config.toml
n_layer = 9
d_model = 256
n_experts = 24
experts_per_token = 4
d_expert = 96
d_shared_expert = 128
activation = "reglu"
moe_layers = [2, 3, 4, 5, 6, 7, 8]
router_score = "softmax"
normalize_top_k = true
routed_scale = 2.5
balance_loss = 0.00991
balance_bias = false
router_z_loss = 0.0001
init_std_router = 0.0323
lr_router = 0.00151
vocab_size = 21113
norm = "rmsnorm"
norm_eps = 1e-05
tie_embeddings = false
optimizer = "soap_variant"
lr = 0.0083
beta1 = 0.95
beta2 = 0.98
batch_tokens = 131072
seq_len = 1024
train_tokens = 536200000
steps = 4091
dataset = "wikipedia_en"
Below are experts of layer 6 (counted from 0) of a mixture-of-experts language model. Rows are named router (the router's row for the expert), gate (a neuron's input weights, with its number), up (a neuron's input weights, with its number), down (a neuron's output weights, with its number) and show model dimensions 0-127. Each number is 500 + 50 x the weight over its row's rms, rounded and kept within 0 to 999. Numbers have three digits each.
Before each expert's rows: "gets" lists some tokens that make up at least twice as much of what it gets as of all text. This comes from a sample of Wikipedia text that the model never trained on. Tokens count by the router's weight.

# expert 17
gets: " ", " |", "–", "201", "|", "200"
router:488524513485540480593394492483501576516500460495419491527512500626446498667556509473519458515465530445481493523450577497487435562452545504530574479504535536487604531477445445647524505605495519542504380494472463521519404478481516497489484377516512535504529514556489504550506531530478525497504534451462544485406491537434442506498468555597494516503421425552539443498516503524391447554452
gate36:476493607480601579552430538515455484585487541546516500430489475508577456501623472514614513524380471568552433463558490610560538546528432394550488494576524488503410424551379535528531487518593541487395501594540517441507436489550542529503472577546478609430585456539466528593534524507476465488473463471507525574500535506493424430532498475432539490527480499474526562516536532475489457508484
up36:581510500534348523415525493586499518520512505452515561535492530482415557439457445463427428490539406477539512498546485541538526494518541492488598580429538530487560466461500547436541432469504473506572524438539576501483459540542503481415484406485460455568494396470550520476537514501441493406544393479489471469495421530457487508548515554486462529461525587582463464498443537481529485409600
down36:486430518562524345543522557511399494564496466501551483486508514459506439582564502534500399484439522522493482506512460487533538527456537509564463582416491493500471544519378452414549529480534566499520450559508553610519373565532444529521531518464455506450442488552524513510485599454510534448451478416468482530484517585544416459453533388414550507601492554570570453536452482489515405545452
gate37:459498421460446456479462516509399519536496469540527511583496598462518450548507554493544442467507550491521547405523369501484483467513462466429487536530471455416466472486539467446436604514500465494439455513513531543470552492506521523557487536556469545492469474474495482446476399528447469499523605486556509532552535571407569537442495491624521469543521548451492475576512627510493449500426
up37:539506561520559474396549488525455459486590522502443495437431473524480462495506440414468563563462519482481481453642514499489501538509506529458522417455533431440458484534443567556496454502510506526531470482521553437580535490481491535507506518477427446513601534429527489480577578450543496487512433524499495606445457496521455596513492433467492525468471578492503470527447350490501536490457
down37:530464487404530528502491530527464444462526527612481448486535599486551465528485428444511461506496504473508467564563445466522477486528462523469471487448326441478532565519465581455564507339516520507526509511439519559460492483528498454528520594479488476492482470440533492450484475442539427413513541548540554493518575491514498474611457529463476551422506657521536506512512471474536492532458
gate38:539505479473527565495476556476522509509565438500543519441529534550465467591522522423389458494484477515422529404529457566550544430454473501586522446525451467488564512398495533442582514486474457455490449537554552529466441454508441455455391407490508374502480584475459460621496432486546487398500561437514457477490392484515547510524580530587462430396507605513479450552475477398496576453474
up38:516522508431537558516438520465486498489452470460510495496508541450468576532526461578553500527572484485577477484492497504436417498490537462508585507516371444582498498509522512475550445467526476478539400445586489468548557488540468517480518550405571461530500396540453503504603489526470523446528473418543545568502494536501491513426558478535483548574500391637507552454465462506488368459546
down38:543494449501454456582464452425550547521520530502466524428450506374504480468549462466532520412497485474542613482481524447536447504495544424493558520506523492518439505485428485397531460453498607463481533410523528477587457603525463526554438446465515523473496355462457501479467557511526468577552487486507484425551549501521545544556559511413522581530541491462581571509495496546551510543532
gate39:466490514491507557505442472537416540533535525515452470564502552467520518554459469498407506433575518490423483552483627446485515508483513404418512583512499451445496588468456497447581446421550487428510518515451395468463348526521476510444516494500582482477527584611534496474445504498486455490448537429473547502456427523507506513480465513517490493571519553529546532620516454514577511430495
up39:428458555506558502582581530440441451499475492548390445505539515418497509523452499505481513524488495457583482524507472541472493509543508606458475445455524489515548543443393577552469518508548439509512509524503427532528539480410578566524453570578504543444453524509578463514454554518543549455539410459510473537505557491453456492400476505491458591506544460490572451485436551464361433527463
down39:494585556486380399462474494512520533473648486604479553526535582525452554466506587469523499511563466546495520536508508522574460547431390502497528492465440516516433534457547483516557510488563535508544461442516511622519426529512555490447474430499531513509580551637439471557521501449495528578496501532492553494537516476577496591454479604476455477495435505500513506416522538530451590473559
gate40:469461554457525601588531456567566507525512489438536464525468537510504526463492444496398466474450462500434545517561443553489569642370448555519543535553454564531593510377404451584525579598403516500486450506443502470518461556536527500512478500494594517486478470487522539522521423436550516439484569529526539514481363578436519449530542580465466573469527552544509595454475561478417465600482
up40:507574522526551523480508537535419497574462529547526518496533519446549493439480494512522617502534618498479473525486540436613484455543524424585511455471485473478399550502514447499455517482528513511502541550577353449414575450479503452548466572530553483407564529557498473515450540538503493560504528491452480554509539564593467464502466500524448490452463477371469506362530579444532495504453
down40:551464531471527518512429617539537485505485523474518523513457431525534546518560540484540512431530509358508401448527569465496508544532510500536589504530543515419556493567429489425510549395599430578477540499473542440405421510645425490457516505469439555534589514515512455468606514509576522471482474520536541450488498549491426513506484556505521623500485410414485506470525534507579423470445
gate41:607454488481551473425518479483554527502489576453567576536572575536563462549535442499528558555469578476412515498427472566460587522516466486543514558456472395585497556422435541573523475534528592511398498546487460422349548623533504484545547444494528404449469470510458515550460483472381573500493519420594441567477503581556530515497463519442445459451499396490518504471478500457487531528478
up41:584438474498513524479494461477560473396640498383540494542533573443516501387595500516532490383531533540459443423506490393552496472501554502441490577541563465595487569505469476513494522494520483502426510449519410455492527545536506545500538456541692472389579499542526531450543519493454549482545490420498477501439418531531541513518393571514489456604535448412490455437536506543406535482569
down41:482538581571547468497509478475579460531470525593422446475557445440459535403447423471518425472504456480512526569509484530484431476485476512521458515577430586520494469595472538545421449492502542540529456378452494625477513512522622528641475530573496527460438490506473551528498496562453435488476593472465508462496531454428577477579594452505576550448570548489421560571546451439504584479573
gate42:487494432437456516507591499417516439544448483583570501429536506491465488498538467594522515533532458477530503450523472470555488531445444521521469472521515562480442405479623498437482484619466499459512507549551513492448531478525572533452469502488507538503541485456480510489521532574553395487410501524458548546513442450511444443476508571464563514574542565436559582499382581449392530525384
up42:508490476473439571506557505479455467519510582548496483466498406446494482526543556513495527394618437478586482479505473516430510499473501499543471519447445498482419455378530563507605572535502543501584523534476582532435429455532594535426393463558531517490557446416524470460534460534495404536432577412440469435531478469447533506568481558527502428574517531563516483466503528528406531543489
down42:505484432494495459550514491564485538454486545505451489549544483482489562573527588525598467439495487489459583533523554538488423538388527558469462597471495513517418439421562506525482421518397500539466601539506592485484516541438457558507545508483521508494510437522533479494474545439533544515394459529632529499411487612431586489448431580565484383470449554423508421520530507513466471511528
gate43:533472464494489442469483495508401607453384424461459492446427448507537517469455512520557531479535583508511479490463610555523496535438486487415467549474568442538563558535508569505523477481489522513536337530457506541490619499561473427454500461517437466560497501520520546461515444619552490474479507486496560478529473518596498557521473467462472546483473465620524497444485488562452502412498
up43:554474544427495595448540487536594415530521535535615489549561444474492369510460515488440484566589521546534465522555525448480438546543427452616485345547508451424414450507506405469448491487503476456479599526470422491492541523547587597570423483503548529472472487475535600544496555390426499452474570446506549464432535620446485486438568526537494475487551527506459545522503505593430539516567
down43:472544551549476534501471509449461582501580511457521487519434430502478375523438404542396465531530549496483525477460499440384500491518526471601511473536412499430548579473443567571435473480551512438512487512400431476474456528456540561519463450450475540530528445463517458477518491509475454527496469473546554503634361535559556508546573515444518515526486495592515530530506451495420588607510
gate44:522565453457589468571435575493517478395502506501632482459464380469523662541515487387418580434597491452457481530539533501502447570469490478536469565481458498537430454539466373532501480475428488507521481576513545501537624426528514497434482454468528516520566511530499495515476523488480558530496588455495476516507451459597502500540458514533491477441386440533590518529465513481504476453477
up44:590525400434501513536479406499469505416616470459577479404509471446553522502626513530460612536576513532468454495446573431397490516455525460513514582449516500462515552529462450478577496444365489469426539549446463446573562524512511491527473472539481501509541464520522496478458512486513532519510406451494445571483453421539509437557520507557518522420519489395558485504510596533518494452546
down44:463479459454515437598569443521571456422463610528410407498547371484493422422537471574528510420539502538550516485410564446587588439533466496425412550527496562482482471538542558517538543378469547558490531464493492561456404461484546363471493441500527517520447473470430479560473629469452428448554495542509482474447554533548537551498502449421483479494494573486414495491452498467517476510473
gate45:573466456456476556506499531535561508540510443539604507558563486490477473509501473511458438431497493555558575478481479512331472522518550477468518556517562530529476580435454562507457498585415497468539493475455507480451497552489488483480513461556462584485442500543343553472464464475487563589490571449558459546458526542514495564426442340546478487430493398469474546522512476477545538549537
up45:513418513454589469536545504598523576455537521490446519515476479504450448501449480519454592532557514507408507449556540462469454475516446495503539554477474535570596461489594435538600453442525484484538565531540477517585447502487498513542550575472488467454536479580526420515613412508461501425530433477449527398476425467615406460479587526472458446566512564465496471495527526376528522369447
down45:537468563461485425464529465445517588454489528507429496519521565452480478537470539513423477440499500477539596551494613449575479465458485413471535485531595604426503569465582475574436515503516467516377495466474553606521469473494458505540523450536536478553549400602419502604498512490493422563498565465448615564503531590452453511483536501403450458627530617469398501434440498595560502482509
gate46:554457503535458521488532483468352599475495523441513431481464450510471474439541468422431580497500500523464497533423583510588505504536494486389513513605536516506453466393452480570613551508524477522510433465579452524442456437520525596434513453545482424510467519491559473581500562535539467547474505428532453488560399534553547501526483505524508557452444491534508574483425462495540530481395
up46:479437417405478474446544501344498559459614516564490396495449499509467530497478462507553558480573497514517431508549558508576523384514506464537397544474435501400482575620503527483569491554477538429356425504500571510527511514480464521513526499444509542435517605571476462592468527429531436481439482496501379499607512391607523411445564504507570519529500450481509443501414469562533443500466
down46:503533542474502387384507432443491479463478511576409473546481486534493494530511541511468486571541445590475497414412503511535493564544572454473402552541634472579421516525503464484515506479491556571490488513496505541580527455521470450570554471529526522473433441477504523501501503453524462491540565462504497464459473528484499531548550480453532465459590513585489532486474544516610492507479

# expert 21
gets: " ", " (", "1", "0", "2", "3"
router:508552514545503509475459501504555521494563467502480497477535483528515577532479499490513443557509506491433475443431509497502442487564501472474397512386520468479480520470492463632547470515451500539593475407485430546536452455479466459553505473448534533470567545584457599524472413585451584495405505408491531516461454533485395454419572543540479490522497486580497417462535494480487573457476
gate36:411516506520520455496479527545498528568547496467498533500522423440402529467505438529519593507506481567459500509467434453424433522484490512382408431448496558387532457555442560594576500512587535536511446432415487452463515602433535498420445430496562400564439497543484536528511470517481433468479431508531523443361461513452523488471532492476503497493554573440490514475536507501567548428500
up36:474446509529511528512513548439473492477479526479516456536436513414546437505505508507465499389462518448566537426538469614543510533444458508604461474539396496548493518521531611430397496468446400407537482538630470485546475446438400500489580550440427526426477533434538548437465490491485596536514571584518467448531558540561554520527479568486433415502428490538480484512468538624512449528392
down36:545489468530445516488425488415408517471538420537538496447454478528460482528463491523523504514543514502406489554370460486480500492432433437488547504428496454512628433523487532498445389491462576564486578441468497502511485506471445458539461493536517489464534533526526553467535506489528488478460429509428534527425462472506534571497581513543390580493560432483521609453512549475488456586436
gate37:497417513391518506486535528551612481497434494584466467520586596494551518582487445463426466480552522493524514521467473490447489474592493444498535533523582506438518338544514471483440456563366508480512522513474493499414513594494494516510551492509440527509474542487482596557564508530525500461426472448391494559675664544508551418481515562461459471482575548504486544468499518577542415485486
up37:524511497571563539559483550474506573507455613475444431521486449477435539605501525577549510570513590541493518531497452554561501583428394523484433480551574495503536535353535542506487517431556506454491487463499536549451448470390505498477510481459504409472493494568446543467480519552536535610542473575416488527467554539543487557482493440506463520502583461610616515542451561471556502470464
down37:575548446391538432539578449470473544577515601478524446481465499486533611479443550475468485452467459483489565580528534455477450505446577443447571524494599582519427490415564567456554498555527568568444471418481502534536505596465546494448404544573500437507437447475572497531444496422574460517501395509470484390468608565455536541390540499455548527546464518500457537427479539478631439472554
gate38:472511475432575611545502425537531524476594451475550532516441465534560495468426508472404457537362449486469519458514402575482450389485541511441479551482451525450497515477520518588577489464577489597626614548561526514496503531550503481533502421449522479455484542454525594493480459512579531436484397451518494528528461478535534485504549513472592535541452483529521445456499507537395513485519
up38:444551457463474484434575525501451468482498466459548497548482488430483463462620523451430446585475521579565469484475507514435499524495501446590499550534594501555530500499503535468501497448514497502453455536473449458509527507575516455599546570468437563435517547558445528656526449550500492507457486547499483558412481604488422507544604490463405604485505558517525519520463440537500480530532
down38:426431557447433444464467536481427490468494458518564452491418522548454369513518464507545467521547448467459385514394621514413521499518482483538454543460500463435491577458495502450495527389397513433552514455537528540456645445482465493428463484498481551508509534551439544444464441555419596499554488465455532563504488485514456421497615519537511524474481580539461472492480558498438456493451
gate39:471554542560562461502534474488459488512519557504414515545427513478470581526562603508549461523469535526484452529581445488539530511494466452534462528516583521424463533601443443552512529463482417544567629543564555460457489451466484480426471530554446375487461610561391561453448503520553494473481516491396499556562514524492476562451485592500529480540523460611518489417453445550564483525496
up39:556517584488431495498428489515505462486438481457482498468596469440556456545496368437615567507529446559519469471491452548510484510589576509504404524461491517501510574491529479445421379464620543455486449413504499467456493530494494496549572555479592535474415428435467444545577580555527531500480461537532614536480544551488479462461531524486538561488487639460506506495485513512411371474494
down39:471472517469461521542533495498547530526479511463587619445501382513484536428548463521553510463535474469476460511514658573451398470492484520536547537550479514609441506535572483454558483524477507487500395576513481478539480506464507473448544433430499417484475445451526478486446535565540559565456560504566521462518420544531431513525444488523518450483501495426456445415536421480423535513469
gate40:493497476515507498588540483494503560465532492469493485566461411480509486531522493555433485545481562510625438426525485469543537516466500487406455503508599497521425495504540529538528478552412522467457511465446472480537591443570505391482464353408492536489571644458465531544475458458450552471541448470481512500493383515476541565478507521493448447546447552473592558517450540548533507498455
up40:484535508534479445540492486427489504481559521504584474501487475523436499507514413507560491483609427478430588489464493453513544441489538603570617550526449584417380464516400472400529572608561507518506488530514501585520548471590549569557576569548493450503546399465561549563502527471535437420476606531433471453538456555433429472504534548469375519512536507500488465473540521477495464465542
down40:508447505517453366397548503562451375472462511496467554591537523466552452507529582462462475479495470582473534509514520466473460521451538558495485513530571492508565444525500573429536515582461593450532535389533511554508568491430499513463481523580510528513375546487528460486474455465399490563463554631551486473558598564466517521472386498542483441424487512524483437431558489477459401493497
gate41:487516514435538570590444498465412405513474451517505462596481531496533488528471457525447523451556441501528437562432530489587518483464521479428522526517487556458484458539454470524477541505512502507550513518468534605501499520473546411501521511610484511407526554510512485490474376518546484552528492604507560529537466611594546472499506473552438570572465538530516406486518412429532424474527
up41:495599644414495605544471531475472420530617521453397427592503422496530465556528458592513463501501426530549492457498561564504530474462512458535614532602474502437502519524535449440500477443543483510598527550489443524494410544495518452553469508525509496469455422471422548464488477566465503472467442474519499531536440564426421482474483516528485525547490547482539539470449437549513451481490
down41:483468507513494450586526474453492486469500497417517521509470545433448456458460514495491539430570504485544517555534518522377485491471388394424599519522488513615497469503511478546393448454548573393503590459511515543452459512563494503436476507526530548478552503480605417564507456565499540508521578560481485529590490539493565509514463475452571564507590490447524495487477450476486487409566
gate42:541555411489492541550480389489430588409519488513480476511424507531514495503595427464466504536548432470513440433549407448450566506520532470442571543521461469416502497555498458550573371503469464483404412473447402557532453490560521500500442456514561430613389525521447494565537553546582375473438546503449520498453539503425474407419449544465435504476544496545531543586457478613404452441500
up42:469490468482453475464456548527546466575474556483468549455490447440509495432451546535518450480498619559459542605492474507588479582462513569504461408519510539514527574518492502464492582511562491544576573549490506463470587483405464587457535495513436522512597557523606557418476427439454613485571535473542448563550495492532511587586546519425537516528458546441394516461523537472544463444497
down42:417540500549517452511550521407516551460553563512496423435516677466481492536489514565600423435555500476520479522527546442494426468438507587582547390530586573497495577495509457559494421557539499578587556584564573461495519449485420502551481486446427521516504357479476591394379465418590550574500558515380511560530543481510515474516569485451461512491551489491506505472476547471438456486562
gate43:469506566518564473500455526479555518533405441507431471497567465437386501429507411545461534485549515422501536462508439417455474471642469514552488568529438463512546461540520462557450548573467455521538514486438585504428503503476503429410543512408574535507531474560545491543463465480473547446433560463409518583431447571509475476490541532590488541503455457521415442544493561515478441502458
up43:573503471487482567421459436598483588485571540512481479492510560512532521479544564451576368507431410558504484484457544464461528544391539540535514429482488444446466519551451566497573481496513488460448497539506460512529498553491525500607526515415516505474542384464451469521460579501389415499586452503482480541514551483401569550486572568471544502518581475537522549402581478434497439441547
down43:474556446595478477525531496515514599523510552479490454562505560521503412534421450500474565546475564454435587442532465567511429483495499485609518438436390609496551453523523514566614492478538422477533559545496463426502520565463429501507447506514451518538506535551472565481426578434480558433491488428574461538474484503474461451492448493538519593605485553522642549532468500457464539424515
gate44:495498589488576541505467535532543432447466479454513406459471471461386449456510565544496469618479520469486531451541503477480541365559452540563478517467550562510457463581513435468518508523507428554586490510437475468552542547488548372503528471451481537543572527553514548640543386511482514412465541552420487461482462537439528428520493470464411525525500468504457586482502547535413468465518
up44:471441454502506450493521512460397424519421523506479596510552462563504455522554565514401504523558548505498458537427488495529469566523472455475458528498483455482484585594519605490411484536469518509485526502576463508503456445558408526493463490524424376496490541408480409474501553547464449535478448531468477577500499440514517540540458500543529485499393501509443352532520473541518542530498
down44:487483570444433580564491390452504516493524469519477393489529531539467591501517459485527537415459485463513503578515458540444495414477487547503447446521489581613526528399383507414460588446553469499490548537450495525522490494408444424561506487416557492467585467491454528426492458599442578534443476564460522520523553505422489528460477547552408506524544451463448454568522506454500525449523
gate45:537440439494402458442520543507485544513576599457382445422496483473521539527500498536470471567536438415505436504388524591511452430497439463504541527494481441534486489531582575513392414534495448556457507443499539523544470471507572480483520542577492519512499496552443517572554481436452472485456515462461466445518516474547479552552536467626469498527524492488592478512556458589451487448580
up45:514434566504496559599505531446463452513514467587469556396514534509496515510536484442622461623474449372468445456568523542512413494461489432534540534453529546508537531502497553529529537541538568604537543487497467467568505407465437398428606559513496516511421494535437529471538483498488491457462564500478414533520430547558500430525571465494545492491564532451534505498479518468488500512484
down45:575499511525477465475529464493511484564497460511470519379524591607452494468500429529569523481389472581412562423515488459521571484571617443476494577475521528538477462498469457510518580463418483487516482450479536496522538447536505585479446534459532593563554525559397531589439462587516533509386533537546436480514536525494492509567537409490487498576536475528451468543540529509570515443514
gate46:521498456547450536521551452554529381519502549469490541531382480457451528535522489497483460463437525580439502422397549421553529486574526520493489433424534439545537526423591462519506450508517502564490491564488508476555491481472580544538429485523428631390416510541393553547605540556350508458498526442433536519435594487447630577438522577485543488513487433493508549530504503488498458507574
up46:490479514498519567504381484509511627506506568536570455526465465519647534458568502518452579567571462446529459480455483611556540513474423573452543512561472552489505509543490533567425492450525378418558522520485474513504431496530432585474475608422572427581598499545558453383395474443587590474566493520536473435494506498494465396516522518467507489470592560446521481523511438452532448470473
down46:504489506537494475507514500437530580641466597478423469426524619485447513403520533540516478470470530459526472444485518483470452459545593476430461561507409623539548486471442529548463507406478476552458508452535540452522485423496518453516489440428467508384485469537454480528515513468497529542431502563482502539566368466455523494458476438466519524493471396507507512442481532451533410432474

# expert 0
gets: " ", " in", " the", " of", " for", " ("
router:472585537495555365510412463445534591531487487482541471594520482519534582458578496397477526513496498478471424551480690541434530501517481468562445489511560488494564534576483488610539500566508452546456478478476462548585475440434519389444448427520456538538527505546563562569503424618467524537381478504427506586447436414508501519375507507534483542570506448544476487485488480483433567498409
gate0:589483436589399473532540483424526461586586573515533546506408558507555515465543398501502484544507433601493473492524490557630460441446570430550531540543571414503538507513450505649435504603429488500458496559508496581564601515471520569465525551485459422504505540512557545546523514474528527542346484412504551540514442534488547521429447561461432507492437425503486530475544456568422466525490
up0:571506452550477494582534511465574512535565510541531577510502522492450472428519485535425479467495495567549557527578549501540484434535564516548610563540541482472599516500448547571514491575417472587473510546510522586442506504526504575351505508551440562562477489501544560555472458559525580435436459516454576539473487527476564463482507576429422443514506393461454467432455488547493494574506
down0:593447595472462454495518552484550284555447448585471525523533555497563498462531482517492535505514461539513443460443357487566514425502520555421489457485451568524400491484538540457579432527445468483480569486465465448509540417441536499464471453447496519553571539545479513503543482457472479493546585394523508518495536465518479439502536529540384530536502597538548492554490567515483471524514
gate1:494521446559458466535523475376464526568470504471537505538374484557451505481410486596460460507498511560499485451459609561533500534384595549427515548456402471448528467526428489494488461464443491493513579507526509501471534443581475538432565482513424578356422457547474513565497458440524427519525534562427521523489501506494497551511465400512344533486499582559454476449423511570596531530437
up1:557468475489568567471554537623546497418490519513470540464628472465586439575410487518576519466550516473456428455533475474470483414520473496534483446471503570509520531432547528413517528569597537532494506507489551552510471513487532501541509527448479474572564503466534421508509543459508501574527454481470540538482473539520584550534522515533574537374556489501528586528432489473483503506552
down1:470457569414443510443371528437447430498505579469549485540502481491560445543510455457460584464484510498526469606447551537543388419469569546558521481449515466514499473490533509525568516435549598503530530517533449530547512490468572504468503541528407605535415505526454496502496472495520483465449519549509455441479612426482536536504484443518519494504482493447541474451487484553473577468546
gate2:526512394466511484475535531383491523530386448489550628493406479541634545433492482596567469515557425474464514494464530444501576469483442453488561501512514522518471570457556525493497489557501497487502475473483455439552474566645530457493498541575518505477547460398540607542518517509547531520463542518389402466475463538576518496474464570480505591466417569603499494529464490494558414490492
up2:430525477553407471541545481551417479505479510530543450484584537454560455474481551544452626426449529509514464555543483499572447539463492489500475519485564481514464398564493433586365548493557519557428591549569509490495556479504473531579473495541507518531480400460501482473521493575538530452508538465484482533482507446535502505444569494590442458504526500587439478387495544495564461588504
down2:476564549457493429471407447428496551492410600379553479543515488535477512555541505556604501372513514501415520488428562492524530494502456429500482536492502518546512609533541576561508464562481508417602524489502552552513458464487535508509428613535541540480480498533556523538518513463541493480472486598520552541419424577469487503494524512506523525474484487577465462559589487511462485438527
gate3:511588481495554574556495387498490503567450439581551465543422423519562500509491454435430496498535411516467584531492549569411527505455472582484567441545530553529513500452558442500487493386607528496496500497467431633542474436538503534438524451616502464513507539431577528475479426491524540474525436485518571488502518539431468417491638492528545529490519521536434486484476544417507474601482
up3:483434451426521440461511601513460525516622531456538487447474537525404533470424517551522520457455579501606469426548535527510471433465441418570509493500506519513452451457442506451599588606434524547476479579522541523415548528505505423513525482495504440473522485481506468462523559445540513434474496427521460569489469457581639467518499543552488474551545457422542435578513483493505541378446
down3:526495477434518468494497518443499473506510525497453491464485368537433476570463441506512511559503492390508355548482487597502439573533514495555553503341445478506537512595506483548481515453454502413520508515557546485543502479492469540457464559482544595437539443528478467499603488537454504466412507482515503604487522560490525529535447529463539440431447529448429542477515443601584569513436
gate4:533529538445418507579487527525468606460501538505489482525484432549540549472507588497470407440522463530474478432540536566495515447484498529560508509530504517496524514511495427566486489508467526478495532542454532456528511464519560594499433544428497421422466464486572624488431456513464518461468461491498493524551574445544545579452523541429524520553561342460464562523532477476514521486533
up4:452532492524567491439465541475590517523547481534520538492422598429532437522526542552484511465501501557509497478433497472549468580487535524406468485602470480508571450407449520453548384474504538494506465505505498543412503502520499467465450553484523489488448565557548473507497569468569445471468516434456553572538480545469517479607505420534455520480463643572529409410489435452506505471496
down4:458546458480618567553447490366504447490577461466534475472563612541591493508502391523523531450449514515491531561447507501536488416509570413495532586564486470497551505432411442516480539489526530464436418539522503501542465506510497448471525534520499592407497455479477423457470545583494479518444516529521543418470425517444510459458468548565548546516427527496462422550503446575477432509545
gate5:431478475465527427462447452553541469508501449472552524509493447517510513514467512415484531461388524498494538515559493481522433395498521483447446467490540402499508455587446530474550508465519544492462587522582467521554454497550501533550405478537451431566426492487481612546470436569471525440437466396504482502492427456404470478472473462525486566527468502529470478533556532541463527523502
up5:474546558498476413513522497496488515526445540614554529432496468500501492498530487423436531530451473566557485442469376436450555558536429446537422595633493511659509522487400461489420518494479527538460541511470460522478557550531580502445520480528463553482546508502500517482438542431466502477534515481589528425410499472505511526542473501531470577432539520503426554465498571506457529519489
down5:432462534527482442435410423521508526473478507479467432562451490479550517502478521529520471454470505447573531550557437417502475561460532479497437391520547531532425493426429477524622494495525427459469451420510505436549479458509461424502535543487482405521489475494556535563447505420579543519488481541453612536596538546476524496521536494526468359524548447432464406507564444477424541348525
gate6:541542457436532467567447469513542502508547525435490429537501485538531524555461447473552512432550488430459409561517515458424487488480527548537492557526604449455522557454476675491472504438485523508470551499577554519512444499553460518510499516433521494603492524611487461441422575536586500580525503481525533484526560545503507457440487439443610420597443513453460461441531539538556518488463
up6:433518370507458455468479484493478554528506531536477470389377551444493528445569607478516461536578499546552539571478502527456484565451484489523563431509421595551548444421379464614471462444535541418492455483461472438607464454551425460534495506625458460476582567443530544502522486411430502501522430425523543391431496556476520496538538620562476496531424513573576504539508541484500446467505
down6:608452610564504481479559564552528560456494516511482455513483455537543497560475583466445435461469466528465439542553512391549456511479406505455515588429533528547488536493627555473515459492423485570506495532484552568472521462469470546513510519544470504436486534507496508525535530551472520454530479442467471525487432486544482478503516412460537444467474483382424546482571534458530530502459
gate7:429524531449513494449428573565567536562604457622464488569474521528497570516671489503536471548439471517504493599526482529479481418482460455597506458525513459562483503522514559465446565538426511527457465507504477636517458539514514474399539538425365536465432488508566533598454405619465598448499431571470564459388551508491570511504470492488510546426436474497521559526430518557565495555507
up7:503521524461507599529515521432455516406477480473482579461460522480561523492487556522506573460568526570494508495471511416586473464482537442451521546417461566509544417433525549560493498468505509483406470457539455499530554432444550612503578443568499476515510592485436485421540510448480476446458550454511497523545524630509524502511470496438497485548491553509369493506511468569478558466504
down7:507468471553458482448516501535580457626487519504570511555514484456565469601463492522498521519484526488472621568478537574460508470564523420612557456566542467540489599507544429446498542465570481449545578553481504529505549533474514435548446582490407524540561500552496447574477484429442439496462498577500490496585545443557484481466598561458482505455441556594445529510437432494443467410550
gate8:488584579491592434567434509510511592472478468574440497471575437507590409453553525470554498529419517585546516460530439499482463484560485473574586462568458506497539524622487564584510516524485423553504449497515483434474496583543530446474556537526518450494481492504412556527512476484547507517553436461471485601488558462512480447444490463538542532529498504377539517604619531552401590489463
up8:460473554587496465535527520513597523449425523625553444348562473500542386453521525470529569540507489544430492499562531472515478469561468492552450416503465464475475495501512442526496565558554541500527519539501409578507518497462421445484509539514449400427491530455485556548466409501540531562469530533550544488458529491496522541502502494495514392442518451537532504523476428490374503445412
down8:552534504475484581521450467498522428545521506484487461497505505497483504533444557490469540479477432445517499563559502496420498487518403500393469532569523523497472494498520442535505532521528458428529522535443462524547593516436477534487556491486505558521469498546510542426505415610529488497464651496648503389508511475598497535475544507573578467441551490474408564526498536636570487558535
gate9:578515526474428471494487530501419559548562479542546481568551548520508533466528595472568467549503547570588478520486556429532470502534544470526452537528564590457504453571479509499524582482524459506487413380460545503582502555538448459463502436629514469460457536533551569479512442517428566585471457485449446478478498524469581592400493431551469517537536486479454459497384560474530467571465
up9:586475539463501402493442630460440568513568445458463498568480529495548534461521486532538460540577516491627496460493572536526513508645431524493452507539553546560466607575543472492508561413521510577556468546582552521538485451512595469496439566560501514404502539576530551423417557508461582474416526547469498518475489502521556533516525580486414500521483512504504499493534519492557442421532
down9:442567443514554491537543402519528520510461455547538439523539555441496483547463540539543515567483545476473442373556560510510486427534534484399490519474498464553432503444488529563538557539587462453549548535478463554547536539465461500432528436541442492422541465516562569464488559475547549589459536455422554453486474480433456424372452383429468597442452473526443524536511532541479460546467
gate10:373551476484540465575460467524521426522560494500466480555503502492525468436465491550502447536569533489463479526551561539489559532455544511539502498489474456618533522557479528494498541457547434482476549435544464593512512456468488413449412436517501471502469503492419501529485431564599538453579499516539541525489465477479557510394570546527411466528487483477510427459445535469544472585504
up10:508456583521429526423522534450451547523364450501548506491485546532355466452497497462499492410466474508508505475445380361464534518486493524433545488564540611465480512426518528519621504573545508536490470548428557380400455542581435523517523500499530439500433525414491451505548462493474492585540474489477481491488496537555469481490401500432526567493517417459503518507447556486440483429445
down10:438461518535505534539521498508526524501534520451538385441501545600474434508441518433492429425479443547396518482441415534500482460553504425489504494499409521483433496512449378504536478522421527532602525489474547588440469520518465526479421567523640559562509447531591498509537549413529516507488512503475420529476570501358494567492479559457529493406553520519470518549505377477540488488440